From a checkpoint of a small mixture-of-experts model trained on Wikipedia: 4232 steps.
Below are experts of layer 3 (counted from 0) of a mixture-of-experts language model. Rows are named router (the router's row for the expert), gate (a neuron's input weights, with its number), up (a neuron's input weights, with its number) and show model dimensions 64-127. Each number is 128 + 32 x the weight over its row's rms, rounded and kept within 0 to 255. Numbers have three digits each.
Before each expert's rows: a language model's description of what the expert responds to; "comes after" lists some tokens at least twice as common just before its tokens as in all text. This comes from a sample of Wikipedia text that the model never trained on. Tokens count by the router's weight.

# expert 9
Table pipes, numbers, country codes and infobox field separators in sports and bio data, e.g. Position:, Height: 1.83, USA, ENG.
comes after: "| ", "–", "201", "202", "200", "("
router:142113106134115110115148114066117102163178122138153150174132165134111112100154112143128135102149176148139132163152130150173144164107129122087195169170140158097102158170158135109159105085123114
gate2:145053202113116150151084151131159113191062110149114112088116172095133203122168123134146168126120149133120123096144146157106115118110098154134128111133092135136135117110187129087141093093083201
up2:102161146154165083076114132071136124167131102091152089110169129095069110132088134121111112126108148205167154101104142119124117116186165129177127095148132118156135132155090106099095098122114149
gate3:141158137156097129127154127144121066117200156165198140123091084136102130111203151148167134132121143129073135161139113122157086154085125129090130193153143152182108127112177144120142112173137142
up3:135092156130160136171172126195165127190101097128191095097094054146097110109130144143070117164092198100046181154098127128063078140171145178131158118144143128150112110130141121129134115180116112
gate4:183132119142115164086195137111129126139148168123071114184116203072159128141151104138139094125073120143118128174164087080155165120069144118128150172153140159172116134138101114090131134101161118
up4:126134118130175086081144126115114168070094108105165191054108119145151127153134156091104125167173158168114145164043121170145125095172130094134157086130143153069126111116135163111113122127115070
gate5:147121170107151137206109118128102134183101086138071108120164139084169158076096144112131177141072094146144147104112159113155123138178075101178140138165125125110146183162175166178121170123077153
up5:114120122165123150079116161075101107088123180103119200129074050170120100104132161153115113114128156184139146169109102155130104150146112115124147066150159146185101178089081138098117138164136127
gate6:122183155075174138106139154125135123210116126066108120146133098177118068113140152164114101180112150130148108127135163158094100152167136130091132169080185109187122159173114097082181132150118154
up6:153140120159148200086157101129126097175067192133148130165096126124148147147139134138153165160127148075176098108175176160091136125139135088099115144052102082171107131086066118170033102151124092
gate7:162093099155142120097175199104124107129133200096126098195102149158181101124136154104087093094117170142141146120117130158080114139113124123142194099146103112118108164132131116086142062152151081
up7:155127094139133158110125067119109101095148087129136166078162137134129140136127159163199157135119142156127138119085078129134127084131161092100062134134142121135135131140107101071143192076131099
gate8:071175135150160099086124125161100110046085131156152137176111136185126079105213154109099154172114149131021095115132110158120123102129150155076161175123115111069090108159156137127152110161136139
up8:159176116161124085092125103076129144175136078134103142066151069087087152144110136134106101086159093161139201117139169033147143115096128117137159126136174164190157091148106119136168131098185138
gate9:129115118153143042122113173089115098057113133092174097165140152191097150118151118129170156129159125087097104122115153129115092127077188124067138130172100161118121079197165131182078104115140084
up9:109072125114156152121152131159120177138164106163157175191116141116114169174060134166184089157068110077101106100104160112129117138098075114185092135131095070115148102071176084177064173131113110
gate10:137062077132095151170132111144144146125096162097107109186117145112142165080095100078155099093103156155098139127114233101155153076094213138144132064138115098121123121137130172090122133135139206
up10:126162122115146184123133143142132085142150136123082091107146097148098122112127114051132162105126128193124106138128114113137150160164146150126190189123203116140135109159120082096122188115168126
gate11:123160169160167105096172148169125096108177119134141156131145148171118111133183090136141159114128179123111130110139127133144148108099123152097109166213103124140083170079081144124129079086151125
up11:181040145149101154175107129198150124145160118116172124112096116176160142124134104137164174079110125129158154140111172142124148092141144127136136156186130120144082183114114093198126093132148103
gate12:126178162129143143115085156122094110086136116104105168153111094046151166112148119091130095132088122125081157175127084113158176182135107201160120184103151162100131101203127146086123130100184162
up12:162089121118159162132114112166185065127055063140126121065138151136167147110155164080155138105129124101188102125122100153079098130146130126152102150080142110170154076117139122087115118134160140

# expert 2
Line breaks, list dashes, table pipes and == heading markers in structured text, e.g. after "Species of beetle" or infobox lines.
comes after: "\n", ".", "\n\n", "|", ")", "=="
router:146130097127153114147147137133133089146077115146120141155162192121125083112135167133099074090075131143079103151095143138116116153104130108116185083172140153089132160150198158095116146095140125
gate2:126151120137157128148147165169130178185146134126140121094123138112065070150077124129090123138103105095094116092102091110086204138110126096134111117132166127118149095181091185079141235147136081
up2:085131180157162135107129134127134149196218119125115121100137177137114056113095102112099089096153128142191172135131107100110120118128049180144113142122162169071122127160092193112130146130172091
gate3:130130070064133180119159069141139058154111154200115146191135120161130136133102138161129159160132092150112113177042127120108128124117107090120110116148112114167105100154088081099128182079137126
up3:195135098115133149183103142144125102159185150122145108139160114102159136124131062133166160082136103116030111134126135151114154148072133173094116105185091142088147131159118173183121157169159117
gate4:138062119173137120129119145108140182127217117144097115114143156112148115071125148083143120128123097186160098139120140129114093174138131143146130133122150166134155108135134133192143166078175112
up4:128095143137172131176135199040156191104141136067130115115145145114176135107120109016159115096067103160182132108081126098098106176125071136155191154110117092136161116097114158175099149120152121
gate5:177152099052132137144163147082130159121089129137042160163137126157141154095129139110150105086148219169134179118170129120173119139102130132111136115105081142115116111130104098102084164102156186
up5:136153129136124121132139109054127197159248150133092127109114089139130072105156140088115122126156123192170131093143132098117099123147136137151106135080165134125157134154142109138126076130178104
gate6:129160082141117121094130128143130147162084119187092138119108161127126104163095195173108095169110128189141129117125130131160133129165130131147064080094155204162110108068073070087105131123115087
up6:097160157165105148120173098149111155117164122108123133110077107208127115127163114090144157149090111138113141161160095139148111129133081116107130083165184135068086084082148096161105128138136167
gate7:157096118107116188107145127102118095099063157159162133132139153112119102129122136180141072125099100122075070117062092141115119169088143158115110104159155096135132106161203101139158200177128154
up7:133151132136113109160096160156139139218179127128127111148130179147170200153153129124108147069193127131149191138153167105131141093148142120150106102163076124128150115109108177081119092106141075
gate8:082142128130157145133113111093136097066094052146152118163168165178105120177052143075114128149119154039069115173131090191130091127109172087113121073165128072146111110157182099138088126118117122
up8:109085181145078180099146099153126115114141145122151128128168134116112205130113131138189157204119120091107187179121124143102077172151182103154115128116103102139139132191157068166117156127135082
gate9:130163134080090163114120143160143033142135134176133097108125070100122105197098177116066129157154153123085108164145119137111157138137105107136079093141140125103101145066178137098124133127155158
up9:129184037137101094152156128109104127102099130147112138192079138133134106044122144091216127112093092106118121085149142156121160069141093107165180159099180169132117132123157163144136119129134119
gate10:179125103122148168135112118104125175163200134089104117144125114129149077120124089104117104100131213107147073129132181114166124094115166118130082147125168122119125167105129150103143149086134171
up10:075146104141183096150183135142120163107117122071105129102131078086152115156112106113120156190175166170139080139054145107164115081142107128148094101024103138133146087093087134144137161204145153
gate11:133167187158136117091134148081123140255132113088126132130145113190144117142148136166124145110154098105124133119134128114145123150143131112141104108102115130126127163100168067100095106128075120
up11:130094101102094162140155178090120111075129093063024152132125144111106091161115149045092113068097149168165119097089163122104147078171082085158134151116159080135179158082140111106128102148148156
gate12:143163135150145152100184126160112103162119133189110111138117167167092111098087125174134093153094178096117167025165180146117073138105117120131139173122171141091113136100152166127143098143122157
up12:075113128129096117182076114095102156156163106122106142145104097129118091113140196097092107093167077162181159186101084130100194090189110121137200111116181129080131173132133134130113071133132092

# expert 10
Periods, numbers, colons and labels in census, table and infobox data, such as average, total, Population, Votes, sq, minus signs.
comes after: "| ", "|", ".", "% ", "0", "°"
router:164093106185149130156143073103099116159141084158154161153133138135128127136151094077099121113144183144142150154102164122183174062097160116110197089141172122147148145119117164125128162122154113
gate2:185077086124092136116102067138131101128180128067126156154115165127117141143149139137166081090151116106045099099143128111145126150054132155104128191163176162123111135096154175157173084056134136
up2:085096136107174107114145187071156131169130128151091137116138158183100078135120138095080150081139114186169160116087117124231161098160113119122108123096099122124115089129110102123111132136138110
gate3:108182068162082139102164165089109155124137072141054150129079112152096127117187144126140122133108188115140173195125094124173179131100101090091150171156215133149153130116121098147112138082138120
up3:185165116118097146129115091178175094116180125121103173144130073111097112093157098066143150144140132138113122083195144108092146135113131164160130128130128133113076114089140127121115113097110136
gate4:177089169161104127139126145127124146133161114132170139073139124143130169138111089040064163186121153096091118118057148112177118134068144145115122103115178177131141116138109162105091210125180122
up4:160144052168095133116108166113121074139186190140172164170123136122151104134195126172159103103151122160141145153126064131136131134094142153104139068144073107159153156118093111141198088138126115
gate5:139088093157120121077122110110148192133144092124098127078148153148115113124128155090131020137116115158162110140157148144131124098082154089116119142115174155131131151135150116161105137083183070
up5:170133107129137123139143008121139131134157152187113125098119128103215062136163104144120148138191116133149135121128169116168171115093165125146136117115157117187182114095103118151092059133145066
gate6:118113186157089113130114071151131096175167101171121094119115072124116087135161159196151145137114132144063113119124151124153154160104185150120146152212102135165119129134121183162076105093059089
up6:184193033108104191165103110149129078126177097175082118169109108123072168152117108066147118187139176162129159160171164155142121137137110174180100178229127140128100102150089164133110131098122117
gate7:134046183163150152125146139051141169137160075142050144099110158105108104087160145158101167107112197150158128170085129116219108125129106153144126109159146102106125157141116130111116151165145075
up7:115093165122132148148083055064109128144153106159140139122132105121108138148117172173213107166135120088113131144230120113099163100089146140190169156103153129102134107176137053155183112125148087
gate8:161090227148142144174139109145092136166188136179162122136187136113123132139118146141112124138166115073147127143131142112089079115084101097128152094090104119129160175104162142156216113152139188
up8:120118144157113132077118154098104163185132106117141101119136097154125154092130103095089150153151169124143122120109156092186108118132161147159083055105133112163142209120132147133125089202183157
gate9:155163137147136151124129158101124162180091063126140136140150130166123104113126170134053119122120112168217138130063102122083140108173124127124203076182117120146114108111104093119137130193127053
up9:142088088102157118121151097071141128128170081124129147154142149152104170134090140088131190102170168193177088185109106130171160127067144161127120101162149104121209103159135118133164126104136099
gate10:134117136155164084131153104205079147165183146090178103128124120118159129117133153088153147170121176136121083083124122145159069112114152078060120129095148120143135097118176156080117139123153128
up10:116105162135145144064169121113092125130053159118081139062160153098137163155100193195126071129115082207127105162087118138144097155133127131134122180087090139117112111141149124105119116084159150
gate11:148164095173171151109162116074111127131109149124125145111141146100130154108125136090118152128151131074158105105148079106141107112141165125128179130087099098157152122173153160142118086117149121
up11:122219090132156160082167150127151163183113143074118201183105074125101111072144139116117094140137112135163142072122077164155143122126104094076077122064190123118105110098123150113176099169122093
gate12:086126110138170114087103108124093180188140151110095219155172069131069132149086144187120071140140128163089159126110122135158114208137153089133118130077163171104140116129146084067106167125105100
up12:118097120130174086125107160157159118136155089088105124118109197125148191133181143120116097112118142123026097066116174090125065142084117099162108101119115177121068188127103155104123131131153127